Experts of a small language model.
Size: 14 layers, width 512, 215M parameters.
Experts: 48 experts in each of 12 layers, 4 picks a token, a shared expert of 256 neurons.
Training: a variant of Adam for the experts, 953M tokens, 7274 steps.
Below are experts of layer 2 (counted from 0) of a mixture-of-experts language model. Rows are named router (the router's row for the expert), gate (a neuron's input weights, with its number), up (a neuron's input weights, with its number), down (a neuron's output weights, with its number) and show model dimensions 128-255. Each number is 128 + 24 x the weight over its row's rms, rounded and kept within 0 to 255.
After each expert's rows: "comes before" lists some tokens at least twice as common just after its tokens as in all text; "gets" lists some tokens that make up at least twice as much of what it gets as of all text. This comes from a sample of Wikipedia text that the model never trained on. Tokens count by the router's weight.

# expert 31
router [141 109 126 112 109 115 126 162  99 102 158 101 149 132  92 121 117  98  98 118 129 119 143 134 128 121 106 111  88 101 132 128 127 115 109 146 101 154 128 103  89 155  92 121 112 152  85 106 133 169 150 123 155 149 129 130 115 173 151 140 114 103 168  89 138 146 124 138  94 115  82 142 125 163 132 102 122 130 143 130 144 129 103 135 104 107 114  97 106 142  85  89 108 136 120 121  92 172 103 122 154 154 132  92  94 141 144 123 125 122 137 128 115 167 167 142 143 124 164 107 126 175 150 136 132  88 130 120]
gate0 [115 127 132  82  90  66 154 108 117 172  97 152  94 136 143 157 139 145 118 139 108 133  95 129 181 127 118  77  91 168 127 108 122 112 128 115 159 146  81 130 145 112 115 178  97  97  97 144 181 126 118 147 103 148 129 157 100 139 160 143 170 116 133 120 159 142 126 157 105  95 151 101 117 101 129 135 123 135 179 129 127 127 129 124 127 136  99 114  85  70 116 158 140  95 123 130  99 167 128  95 134 151  86 141 104 111 123 121 148 103 134 121 106  92 162 128 116 108 107 117 126 125 112 113  96 140 118 116]
up0 [117 159 170 139 138  87 148 133 107 141 107 142  92 168 101  82 126  98 112 176 105 118 142  99 135 193 153 158 136 148 110 113 106 127 145  66 146 134 153 116 107 129 147 132 115 118  94  81 144 137 149 154 150 162  87 149 152 144 178 110 110  96 112 141 160 153 163 130 146 132 107 102 155  92 133 170 102 125 172 151 116 132 127 134 113 139  77  94 129 140 100 132 118 101 158 120 122 176 154 148 143  98  81 139  71 104  58 141  97 132  95 146 133 143 155  87 156 101 119  89 103 135  84 147 122 123 147 131]
down0 [126 120 100 107 114 144 140  64 112 152 159 126 151 115 138 138 134  83 121 154 119 131 129 161 123 153 155 104  87 111 156 119  83 143 131  78 127 131 175 136 136 120  98 113 111 145 129 112 143 123  92 130 125  90  98 139 140 129 138 164 110 149 102 149 141 108 147 141 167 131 114 122 121  89 184 103 150  92 122 129 162 128 105 120 118 117 151 162 106  81 132 110 112 162 112 144 145  78 118 114 166 138  75 124 148 165 107 112 131 139 121 138 133 178 163 133 134 148  96 141 138 124 153 138 110  90 103  82]
comes before: "- ", "be ", "been ", " ", "It ", "m "
gets: "\n", "the ", "| ", "is ", "other ", "\n  "

# expert 9
router [124  97 140 105 143  99  95 101 167 142 121 143 162  97 170 110 103 104 124 158 149 139 107 126 121 106 157 158 157 149 155 160  94 154 159 125 107 147 113  83 146 133 122  95  96 130  94 142 160 108 113 126 123 121 128 149  93 166 116 143 141  88 178  98 147  79  91 145 153 110 155 176 160 105 152  96  83 149  84 134 135 130 174 123 151 142 140 162 126 147  99 148 130 121 157 147 177 165 144  83 123 102 123 172 123 130 143 157 165 120 126 138 102  88  94 132  88 119 119 109 117 121  97 121 111 149  99 105]
gate0 [127 125 100 129 139 103  93 116  90 144 136 109 183 131 133 129  91 133 108 141 105 116 158 110 124 163 144 128 153 134 109 100 155 164 116 150  65 158 149 141 145 175 121 153 120 137 135 117 150 113 121 174 121 121 143 154 179 153 104 146  87 117 122 139 113 115 123 136 124 151 156 156 154  93 146 140 138 128 150 137 102  86 110  96 149 170  87 175 128 153 114 151 129 128 106 117 120  93  72 141 161 119 115 149 169 117 149 142 107 150 167  49 131 129 113 154 130 177 117 138  98 160 146 109 125 101 172 150]
up0 [ 99 125 123 176 102 119 177  86 139 102 130  99 134 129 160 124 123 113 139 113 147 113 120 139 122 116 110 117 103 132 122 163 109 107 132 116 159 126 136  91 138 154 126 129 174 134 118 146 175 144  86  60 129 143 146  82  93 165 122 143 195  92 119  89 122 145 121 167 142 124 118 126  74 112 121 119 137 142 154 113 181 138 133 136 114 151 141  83 135  90 147 144 117 152 193 160  94 121 122 174 134 179 165 151 140 126 143  84 150 145 163 163 129 136 153 102 160 119 127 117 129 129 132 143 122 147  94 118]
down0 [123 127 105 132 119 130 131 138 118  87 121 111 101 116 106 130 165 112 115 109 133 119 111 115 103 166 147 145 190 112 101 131 131 142 115 110 103 132 144 119 142 117 119 143  89 154 126 154 145 147  99 153 183 134 126 154 135 114 126 140  66  94 151 136 146 150 161 152 116 130 161 133 117 121 113  86 149 101 122 125 125 134 129  98 126 126 105 116 133  57 135  75 135 151 137 138 125 136 137  94 125 132 128 102 118 129 124 149 108 138 113  88 108 107 122 122  96 156 129 133 136 106 106 111 158 133 142 139]
comes before: "\n", "\n\n", ", ", ". ", "-", "\" "
gets: ".", "|", "\n", "e", "time", "is "

# expert 20
router [179 130 136 109 138 123 159 151 147 143 125 157 112 115 122 150  87  96 172 170 159  87 142 147 133 148  96 146 124 144  90 145 154 172  89  89 135 160 102 140 150 163 150 170 135 157 154 149 177 104  95 140 121 148 162 154 127  97 116 124 145 146 135 126 147 153 123  84 102  99 153 120  97 147 102 146  96 167 117 135 131 125 132 118  88 129  78 144  97 113 161  97 156 149 124 153 138 184 143 128 143 159 119 139 137 171 132 133 141 102 166 124 111 118 155 140 129 109 110  92 162 111 154 150  98 125 123 116]
gate0 [ 93 113 165 141 100 128 153 121 111 117 142 160 126 151 130 150  85 109 167  95 155 151 132 101 112 125 137 141 133 111 145 121 105  79 152 128 114 145 108  87 175 149 155  99 165 124 119 125 162 151  76 163 129 119 147 138 175 111 143 117  76  72  91 145 169  91 173 116 114 119  95 150 124 108 123 136 119 155 167 151  94  87 133 116 120 129  82 112 130 127 109 143 113 138 156 106 148 121  67 122 144 113 133 122 107 176 163 137 147 109 135 114  98 162 100 174 125 131 130 126 134 114 107 164 135  99 127  98]
up0 [131 127 108 136  91 127 158 114 113  93 140 145 148 154 108 117 124 152 174 139 174 140  99  99  98 146 141  77 110  90 126 132 120  54 105 126 138 133  80  78 207 150 164 117 138 143 126 159 137 165 163 168 118 121 149 116 146 177 136 117  93  91  96 135 153  84 125 109 111 153  95 118 119 109  97 141 129 161 157 169 130 110 154 165 124 126 134 116 158  96  88 179 115 136 133 154 124 156 144 119 153 148 129 133 137 142 169 133 146 130 143 110 119 118 117 151 112 138 111 101 131 114 110 146 127  90 150 159]
down0 [122 168 130 127 102 146 105 117 144 126 129 112 104 142 107 157 151 130  83  87 137 118 159 131 150 115 158 134 125 148 108 120 115 118 151 173  90 166 115 100 113 153 138 102 116 138 127  98 123 122 114 160 162 107 101  86  72 125 127 134 130 143  99 147 132 171 139 121 155  91 111 117 122 131 104 165  96 139 123 140  93 160 124 111 149 157 148 144 112 158  86 121 128 145 116 164 104 125 144 106 123 132 125 134 132 149 143 144 122 108 136 126 145 132 149 129 172 128 131 114  98 147 120 160 117 136 150 150]
comes before: "\n", "\n\n", "born ", "age ", "199", "votes "
gets: "(", "|", ".", "=", ")", ") "

# expert 42
router [121 148 130 127 112  77  84 121 106 178 116  91  94 102 167 116 121 151 124 131  96 174 117 107  81 121  98 125 104 160 103 132 127 124 106 129 175 125 140 152 127 107 164 102 103 128 128 101 154 108 123 107 132 123 174 167 104 101 117  82 117 143 149 161 144 116 159 169 117 136 106 129 115 144 104 127 149 106 154 141 153 115  83 113 127 157 107 107 161 153 140 124 124 128 138 118 144 164 141 163 153 153 146 162 127 111 115 124 134 101 135  85  76 138 131 132 155 115 118 133 105 106  97 107 147 100 105 104]
gate0 [130 117  76  93 125 135  90 132 164 154 150 156 141 154 123 162 151  86  74  94 161 119 112 161 136 125  98 114 102 126 116 131 146 153  93 137 121 111 107  94 122 120  64 119 158 163 147 135 147  96 112 120 153 144  87 131 143 107 118 153 100 117 144 110 134 100  96 115 116 141  88 138 162 154 121 102 143 121  86  95 109 112 123 119 162 129 127 110 137  94 159 174 168 129 129 172 109 110 119 103  96 141 126  70 148 152 138 170 127 126 142 126 155 131 107 140 129 149 130 138 114 132 145 139 111  83 171  92]
up0 [119 140 123 116  99 125 116 139 161 118 142 136 136 107 138 133 159 112 120 139 168 129 144 139 104 104 136 163 152 158 166 145 125 141  93 131  85 167 114 112 122 139  80 139 119  76 127 166 158 127  60 128 139 149 184 134 103 124  98 121 131  95 144 129 122 132 118 151 158 102 108 128 149 194  87 120 184 135 150  78 187 116 119 143 133 142 143  92 122 138 131 159 127 156 163 191 100 175 104 105 133 101 107 108 118 119 131 144 138 141 134 132 133  97 134 152 170 106 137 143  70 124 129 132 112 113 171 117]
down0 [113 149 136 129  96 127 115 124 129 124 112 165 129 133 107 141 126 121 148 157 136  77 152 108 154  99  76 146 160 123 109  84 128 134  77 152 113 120 155 121 120 159 123 125 103 126 133 151 106 111 110  88 129 128  97 130 141 107 119  97 152 133 155  83 154 116 118 123 124 106 111 157 128 135 133 122 135 124  73 107 144 146  99 111 177 176  87 146 135 136 135 107 100 168 119 147 149 130 164 106  65 142 158 123 138 131 102 106 113 119  93 138 101 153 160 145 114 121 174 132 154 135 146 123 148 125 131 121]
comes before: ": ", " ", ", ", ". ", "-", "0 "
gets: "| ", "In ", " ", "by", "194", "re"

# expert 37
router [133 112  79 162 105 149 160  93 115 140  90 110 128 108 144 107 113 128 141 121 134 139 103 126 180 177  84 135  84 162 118 163 163 131 103 140 124 129 150 104 126 156 120 122  97 125 103 135 119 131 152 110 115 111 117 121 139 122 177 101 134 112 121 115 175 146 170 135 133 152 131 107 118 116 133 113 151 136  94 157 130 127 145  97 127 152 113  83 141 114 107  99 132 123 144 118 117 100 122 131 133 154 110 130 137 110 120 138 164 142 129 146 137  96 105 100 168  99 139 100 172 152 119 153 103 130 153 118]
gate0 [129 128  92 113 135 115 133 133  93 153 160 117 146 138 154 121 151 150 135 161 155 141 107 146  78 120 135 118 142 128 135 133 100 203 119 150 153 125 109 104 118  89 132  87 112 132 130 111 176 135 149 156 162 117 119 140 110 155 116  96 107 118 161 137 164 126 125 143  91  89  92 159 122 123 163 151 133 156 109 115 125 135 158 135 134  93 139 100 122 135 136 137 142 145 118 118 167 152 124 138 109  90 130  61  98  80 135 150  93 109 110  91 136 131 122 148 174 124 171 139 166  96 142 128 129 124 101  86]
up0 [145 118  87 122 103  97  99 135 142 155 121  96  94 121 131  99  80 126 105 138 102  85 125 114 129 129 176  84 144 138 116 141 143 101 123 138 133 142 150  99 157 141 139 146 111 161  75 121  93 167 156 126 172 113 111 102 126 127 122 131 151 138  83 125 125 132  70 120 102 118 148 168 151 138 130 101 124  99 125 116 133 147  91 143  90 180  89 164 145 103  77 145 118 111 150 121 151  99  95 123 174  94  90 155  86 106 148 102 152 188 130 151 140  96 121 124  99  96 120 148 114  92 132 146 119 153 156 130]
down0 [161 166  98 120 154 109 134 136 114 110 105 117  98 146 118 149 132 201 153 118 164 111 129 144 162 147 164 138 153 141 154 128 136 110 121 127 116 149 102 127 140 171 139 129 132 148 118 107 134 138  49 146 133 120 101 106  76 108 144 128 136 132 135 120  82 150 125 128  80 143 154 174  67 167 115  76 142 124 108 104 121 109 120 116 133 122 153 141 108 128 131 119  71  86 145 126 100 111 152 108 136 113 115 110 129 134 123 106 126 152 168 132 115  85 132 134 145 113 139  96 113 155 130 104 143 155 152 153]
comes before: "\n", "\n\n", ".", "; ", "–", "0 "
gets: ".", "==", "===", "–", "|", "201"

# expert 1
router [109  83 140 135 103 101 111 123 139 141 124 136 163 123 118 105 130 143 158 129 114  96 136 116 128 138  92 118 147 160 107 100 103 163 123 112 147 202 117 108 110 116 130 108 166 155 168 127  97 113 144 104 124 151 107 116 131 105 153 104 104 105 152 160 150 125 128 118 101  94 101 125 131 115 125 148  93 163  90 156  94 122 133  96 151 162 148 108  90 106 170 107 157 166  86 142 140 123 119 105 133 155 133  97 146  91 128 169 139 116 134 147  87 158 166 141 138 132 127 149 107 136 120 101 100 139  88 115]
gate0 [149 136  97 134 134 111 133  93 121 138 128 144 111 145 169 130 105 188 136 107 164  92 139 121 131 112 130 138 134 135  91 150 155 112 145 111 146 138 107 140 133 139 127 121 112 148 131 121 120 117 217 144  94 139 136 128 121 106 145 121  95 154  93 147 125 109 116 129 161 113 156 113 130 151  94 132 176 164 102 136 111 108  57 153 154 104 101 145 111 150  80 148 145 121  89 121 145 117 134 115 138 158 178 133  81  76 144 122 122 162 159 161 133 127 130 114  89 102 153 171 148 109  80 116 101 126 118 135]
up0 [147 139 117 150 105 155 133 136 146 128 116 129 132 125 128 105 134  96 121 133  84 160 104 156 100 142 157 111 203 163 138 129 115 161 158 145 122  80 166 129 154 107 122 120 167 115 156 135 165 128 110 124 111 113 152 112 109 150 147 107 143 125 181 120 125 103 149 188 164 126 136 140 120  67 154 102 100 110 131 124 136 161 197 144 132 160 130 102  95 117 126 117 125 129 161  92 151 105 143 172 115 143 111 111 142 152  94 148 115  82 103 111 161 142  62 113 133 148 147 119 148 108 168 113 160 128 162 121]
down0 [133 139 140  72 129 135 128 113 142 133 156 139 113 130 124 108 168  93  89  86 169 140 124 162 112 113 123 146 105 161 122  84 119 126 130 137 148  88 142  85 126 108 163  90 158 110 135 118 138 146  97 119 120 108 137 141  91 111 131 134 140  85 102 125 105 157  90 152 141 100 147 141 136 134  90 139 122  86 140  94 130 108 147 150 132 124 136  99 117 158 117 153 123 131 153 153 108 191 157 149 104 111 146 134 150 162 137  98 122 138 132 155 126  84 120  95 116 173 110 140 162 147 132 113 117 151 119 125]
comes before: "| ", ", ", ". ", "s ", "'", "\" "
gets: "\n", "en", "'", "in ", "L", "s"

# expert 41
router [ 90  78 145 172 117 150 134 156 128 117 127 149 158 156 160 173 106 106 135 132 139 153 156 136 144 175 148 121 120 110 116 108 145 141 103 118 173 124 130  99 159 164  97 114 108 144 144 112  91 150 141 122 160 116 116 148 151 170 131 105 159 159 124 142 127 137 126 123 156 126 143 139 159 111 150 108  94 107 119 170 147 102 136 100 140  91 142 116 146 124  96  99 127 101 135 116  96 110 111  67 130 125 145 103 116 129 125 139 160  98  99 128 116 126 162 104 155 148 149 145 150 147 135 150 125 143 120 156]
gate0 [145 125 143  82 100 130 126 135 142  93 115 108  98 157 133 140 108 125 129 127 103 127 160 133  87 131 118 122 142 147 131 160 128 127  80 141 143 134 119  95 103  97 143 125 123 164  92  91 132 135 124 135 151 126 137 142  90 121 123 126 152  94 156 159 129 140 125 102 167  93 157  85 101 145 170 164 130 187 126 121 153 100 101 107 147 122 145 121  53 148 140 149 137  93  95 131 106 109 122 118 119 107 100 118 114 125  93 169 149 129 114 168 101 128 138 132 123 137 170 133 106 136  95 147 117 143 118 167]
up0 [117 123 113  98 163 101 121 105 178 157 152 122 188 139  91 138 116 134 132 119 141 135 100 155 116 120 172 112 117 166 122 107 113 148 128 103  81 169 126 187 120 128 105 125  97 106 134 159 141 167 129 152  97 120 120 132 114 137 127 129 126 130 128 180 143 126 157 147 147 126 113 131 117 136 119 143 118 107  98 134 115 113  81 140 135  83 104 135  87 101 111 113 113 125 142  99 173 109 135 152 104 158  85 117 124 103 106 119 103 124 174 120 131 142 112 150 146 117  83 144 103 122 127  77 115  93 163 163]
down0 [130 120 133 135 135 144 100 137 154 112 138 128  78  83 132 152 139 136 125 139 140 147 160 145 148 142 135 120 131 130 187 147 132 122 130 136 155 147 124 136  95 112 137 144  89 119 132 146 143 102 150 110 123  99 157 100 129 129 118 154 167 151 144 104 175 119 137 123 136 144 131 141 159  89 166 106 154 147 149 113 150 140 138 167 151 135 110 141 126 111 122 131 121 152 136 164  84 162 129  92  60 118 125 140 128 113 145 116 155 162 147  61  84 140 205 136 133 108 151 145 125  94 108 162 153 154 180 112]
comes before: "\n\n", "\n", "The ", "==", "In ", "== "
gets: "\n\n", ".", "-", ". ", "==", "; "

# expert 15
router [ 88  83 107 139  97 107 101  94 113 162 165 129 144 136 139 145  89 145 125 138 158 138 123 111 145 134 123 151 101 117 139 160 121  95 113 161 175 112 141 102 132 110  82 132 138 117  83 159 116 144 139  97 159 142 105  99 112 143  99 144 143 162 121 111 138 107  99 134 161 127 142 137 124 137 131 149  76 132  76 135 130 100 154  97 143 140 108 145 136 129 176 126 148 107  99 109  84 163 133 103 107 136 141 114 124 149 156 158  99 117 121  89  70 113 139 132 137 161 144 168 114 117 129 154 106 128 110 180]
gate8 [ 92 108 147 146 115 175 124 145 124 163 151 110 130 102 124 111 151 111 153 130 167 126 132 176 148 132  90 141 146 141 113 136 144 150  98 127 121 102 101 191 122 117 105 123 145 129 128 122 127  94 128 116 153  94 117  83 133 145 119 125 119 126 179 106  91 148 138 142 142 135 125 135 147 166 133  84 141 112 134 122 101 121 113 106 134  86 138 118 124 148 161 132 156 136  96 177 117  97 144  78 119 112 142 130 172  91 127 107 146 146 170 149  92 108 156 113 100 126 109 142 122 151 133 110 150  95 144 162]
up8 [150 139 116  85 115  92 107 121  86 126 113 155 155 124 123 161 148 140  85 145 104 141 110 110 127 145 159 126  98 100 108 153 146 131 102 113 142 134 139 120 147 133 130 120 130 110 100 106 117 126 122 128 163 152 171  97 114 125 108 119 120 136 105 151 142 132 160 107 131 146 137 119  94 151  83 162 136 110  88 161 129 128 106 149 127 109 136 169 157 112  88 100  93 156 122 161  98 126 106 168 144  62 127 165 106 141 147 116 115 129 125 140 151 150 122 117 127 102 111 147 137 119 106 151  95 150 119 112]
down8 [128 151 103 148  97 118 114 137 178 152 118 171 162 139 125 124 142 165 153 155 152 114 147 136 118 107 135 131 103 166 107 118 128 150 118 100 126 104 153  86 117 134 142 128 166 143 165  79 140 104  96  98 103 166 138 104 127  95 124 130 122  76 130 132 164 159  84 140 112 182 119 143 120 130 116 127  92 108 120 117 111 134 120  98 135 115 124 123 122 139 156  80 157  92 126 178 156 149 107 132 117 121 115 168  87  85 180 125  94 175 148 111 134 107 169 112 144 135 157 112 127 129 129 150 131 121 113  95]
comes before: "| ", "|", ") ", ")", "–", "), "
gets: "0 ", "0", "2 ", "5 ", "1 ", "3 "

# expert 39
router [131 128 105  99 156 120 101 142 131 141 112 101 148  97 146 149  88 151 174 159  99 128 167  87 108 157 136 109 128 137  83 143 101 125 123 113  97 111  98  86 115 127 129 145 120 146 117 115 147 114 102 126 110  96 127 129 108 103 149 124  97 159 174 101  96 123 103 154  94 131 102 154 139 134 129 138 138 136 131 118 120 110 107 115 163 119  82 100 144 151 123 116 145 141 144 138 164 131 121 112 148  89 152 134 161 122 161 112 169 119 117  82 125 106 125 116 128 162 142 133 120 149 116 132 125 158 103 125]
gate0 [118 131  94 124 133  70 141 152 152 122 139 123 152 110 115 130 139 162 119 125 137  76  93 108 156 142 127  89  85 106 100 121 110  95  97 126 164  86 154 192 147 159 102 147 135 164 114 121 119  89 171 129 144 115 132 169 130 174  97 123 154 136 148 111 154 106 112 116 141 149 149 106 148 152 124 163  87  97 116 140 125 118 133 105 122 151  99 176 145 108 127  92 126 118 134 155 175 127 130  92  91 134  99 117 134 117 157 127 107 131 130 112 109 107 118 134  95 110 130 165 158 112 119 132 153 160  79 126]
up0 [ 94 139 153 172 119  98 122 112 112 139 116 136 158  85 114 170 162 129 128 101 153 169 127 133 111 108 115 135 157 143 161  98 157  96 176 114 115 144 153 152 142 136  94 132 133 175 135 135 136 104 136 152 127 138 110 103 113 100 171 133 105 140 139 135 135  88 106  92 167  97 117 108 123 130 111 117 116 114 121 137 154 169  79 125 165 133 118 163 105 100 154 110 154 107  92 163 146 133 124 110  97 101 101 100 158 110 106  74 141 135 131 120 155 144 119 131 106 121 138  90 127 146 160 120 136 130 142 106]
down0 [180 111 102 158 158 131 127  90 114 114 128 143 147 137  93 134 137 106 105 168  95 116 180 122  94 100 144 148 116 175 120 145 125  74 137 137 143 129  84  99 106  95 159 139  87 113 123 124 158 124 126 118 117 135  96  98 119 108 147 102 122 169 164  97 132  97 161 110  94 139  97 116 120 125 150 180 145 133 156  95 122 142  76  85  70 148 151 124 116 106 160 135 119  91 135 172 132 100 114 113 123 139  87  79 126 139 121 105 106 119  75 128 152 151  91 129 144  91 107  96 104 182 139 126  86 164 166 144]
comes before: ", ", ". ", ".", "0 ", "; ", "were "
gets: "0 ", "- ", ")", "which ", "who ", "from "

# expert 0
router [135  94 107 118 143 104  98  90 173 189 146 153  86 155 141 168  89 133 100 134 103 151 151 110 121 106 157 165  97  99 159  98 170 147 164 167 105 106  95 136 177 129 108  97 180 125 108 133 135 109 149 148 148 120 111 121 160 112 140 105 155 163 150 153 183 148 100 120 118 109  89 146 157 151 136 124 139 148 107 172 127 106 111 112 130 102 123 154  90 117 162 158 155  92 157 113 136 149 129  83 128 127 178 126 135 113 131 137 144 160 123 117 130 140 165 150 123  97 144 152 152 108 123 113 141 145 147  99]
gate8 [148 129 137  92 100 132  78 130 120 128 140 125 130 126 137 133 108 151 103 198 127  99 112 109 118 167 137 158 165  79 128 157  74 111 118 127 134 105 146 111 114 164 142 155 112 122 156 126 139 151 112 130 143  83 133 148 105 152 151 150 101  89 141 122 137 132 110  91 105 132 138 148 146 153 172  93  73 109 137 142 113 158 158  99 151 142 111 120 154 136 151 159 134  92 105 125  97  95  93 104 120 152 141 184 140 131  93 155 103 146 110  90 105 151 130 149 152 156 110 129 111 157 111 128 123 131 109  93]
up8 [100 129 132 149  94  94 126  95 151 160 137 131 104 129 136 171 122  73 133 116 154 116  95  95 103 163 141 130 116 179 145 127 131  83 119 138 126 151 152 119 133 102 151 115  94 139 109 157 111 156 129  99 123 133 125 111 134 142 146  94 110  90 149 109 140 135 117 146  86 122 138 167 139 184 126 136 111 100 120 143 107 108 157 130 118 171 148 104  88  90 102 111 120 118 147 130  96  87 161 144 123 171 101  98 114  86  99 126 106 155 137 145 125 151 156 153 169 138 145 144  84  83 134  92  88 140 104 113]
down8 [139 137 145 134 105 135 144 143 132 141 120 113 187 136 141 135  97 131 121  91 126 124 146 145 121 132 151  71 128 143 130 123 160 144 166 103 174 121 160 102 176 147 123 131 175 121  90 119 163 141 166 137 123 140 126  83 115 128 112 166 128  79 116 147 163 112 104 144 155 174 160  87 152 127 127 123 163 149 141 107 131 130 113 134 134 166 147 146 117 112 146  91 105 102 132 104 130 100 118 163 114 127 133  92 124 113 142 140 105 129 121 134 126 160 119  95 107 122 143 114 131 114 100 137 138  96 156  84]
comes before: ".", ", ", ",", "–", ". ", "% "
gets: "2", "1", "5", "6", "9", "7"

# expert 28
router [136  97 135 182 105 104 122 124  97 137 144 118 101 130 118 162 133 142 123 144 127 138 103  94 136  96 105 114 113  92  88 170 145 164  81 118 153  97 115 162 157  97 163 133 149 117 100 110 118 162 137 104 101  97 166 134 120 177 116 139 120  90 100 106 161 100 119 109 135 140  93 152 168  80  99 173  92 134  87 168 140 152 110 143 158  92 103  82 136 100  96  86 160 151 120 113 109 163 164 138 115 126 151 137 125 132 134 143 174  86 139 133  93 139 125 124  80 113 135  97 161 137 146 129 156 114 121  96]
gate0 [122 115  96  94 125  95 111 156 149 114 124 126 106 147 128 182  85 155 139 159 120 159 114 169 141 132 114  67 120 127 158 161  97  88 141  92 160  96 150 156 119 121 109 155 113 147 105 100 101 108 138 115 139 171 120 140  82 122  98  87 153 124 113 181 111  98 104 103 103 127 165 122 106 116 111 130  95 136 103 164  82 106  95 123 143 150 110 164 123 137 154 100 146 127 130 136 142  90 130 102 144 110 107 133  93 150 125 147 131 130 118 163 129  73 164 109  82 139  95 140 131 114 104 161 161 143 136 147]
up0 [161 133 100 112 111 158  95 146 135 154 113 126 127 132 125 138 139 143  54  90 158 112 136 161 131 140 129 102 155 160 150  86 153  94 104 151 131  90 106 125 103 192  90 146 158 135 172 155 146  73 132 121  91 117 150 114 147 160  83 145 106 183 154 132 103 128 120 111 132 155 162 136 137 116 118 159 110 154  88 127 133 128 121 140 165 135 118 138 138  96 136 113 166 141 165 142 124 163 109 116 162 146 157 148 165 164 117 116 146 111 109 127 147 104 124 163 156 129 130 144 156 126 142 119 138 151 116 107]
down0 [123 152  97 117 112 156 103 134 117 146 149 101 132  75 200  66 115 136 171 164 137 168 118 113 150 146 141 108  97 134 136 139 147 144 146 144 136 116 144 127 144 132 110 140 130 109 124 141 132 143  95 115  93 135 113 141 124 129 116 135 170 131 132  92 141 167 144 111 120 141  99 150 142 130 145 181 109 121 129  94 160 108 134 143 151 122 113 109 142 156 105 134 127 199 139  80  83 147  78 156 153 136 151 124 145 126 129 151 154 106 133 102 151  96 119 138 106 130 156 127 131 143 124 141 145 149 129  78]
comes before: "| ", "|", "–", ": ", "; ", "0"
gets: " ", "(", "\"", "; ", "al", "4"

# expert 5
router [161 135  89 114 118 136 138 112 146 108 109 166 118 138 145  94 136  98 134  99  74 115 106  93 129 142 173 130 101 103  90 134 123 149 156 132  99 103 126 135 107 138 146 101 109 134 101 142  94 152 157 179 138  91 146 134 131 110 112 116 117  96 137 140 149 107  88 129 155  92 113 107 109 171 118 156 155  81 116 122 104 152 158 136 132 120 130 142 138 152 163 161 118 174  95 102 109 104 101 114 116 161  80 110 138  80 142 110 154 112 137 146  85 124  97 136 155 107 117 107 143 130  78 105 111 144 161 161]
gate0 [152 134 139 123 165 124  80  76 121 136 141 167  74  94 133 163 149 132 110 102 122 119 129 110 111 139 112 120 158 113 108 130 144 109 112 129 109 149 151 119 132 130 111 114 132 111 174 137 129 124 130 112 120  62 100 110 112 188 145 121 123 129 148 138 164 141 154 170 180 107 136 179 112  81 151 141 100 158 167 174 178 132 103 144 148 140 136 142 111 164 128 133  93 158 115 158 133 157  97 134 178 126 116  77 143 125 124 148 145 131 123 165 102 140 107 102 146 106  98 138 132 108 117 145 135  71 122 102]
up0 [129 130  86  97  95 182 127 121 149 113 121 125  89 117 102 167 111  99 116 108  96 146 114 105 178 113 117 139 126 128 125 146 136 144 136 158 119  92  94 152 108 132 115  72 136  90 144 143 162 105 139 120 100 148  96 114 130 137 131 130 102  99 146 120 124  83 137 130 127 123 110 137 107 132 126 107 154 176 143 155 126 115  94 134 181 104 136 132 149 152  98  92 106 128 119 104 166  77 140  87 138 126 104 131 128 143 137 118 166 112 123 157 151  94  99  98 116  95 153 132 143 163 102 117 146  71 159 130]
down0 [ 91 128 121 128 103  96 157 103 130 101 137 110 147 160 105 121 119 138 137 122 106  70 130 169 108 121 157 122 114 107  67 107 147 126  83 133  79  98 117  89 120 105 160 141 120 137 150 140  88 163  98 116 165 134 141 136 187 139 130 146 177 112 134 170 102 116 121 140 132 165 136 114 150  86 142  89 144 121 106 141 154 164 122 124  89 128 124 161 175  98 130 139 129 140 101 171 128 124 147 126 140 121 154 172 128 176 127 128 117 139 113 128 140 142 117 153 128  99 131 166 113  79 147 143 106 178 141 186]
comes before: "the ", "a ", "his ", "s ", "their ", "this "
gets: "of ", "in ", "for ", "to ", "from ", "at "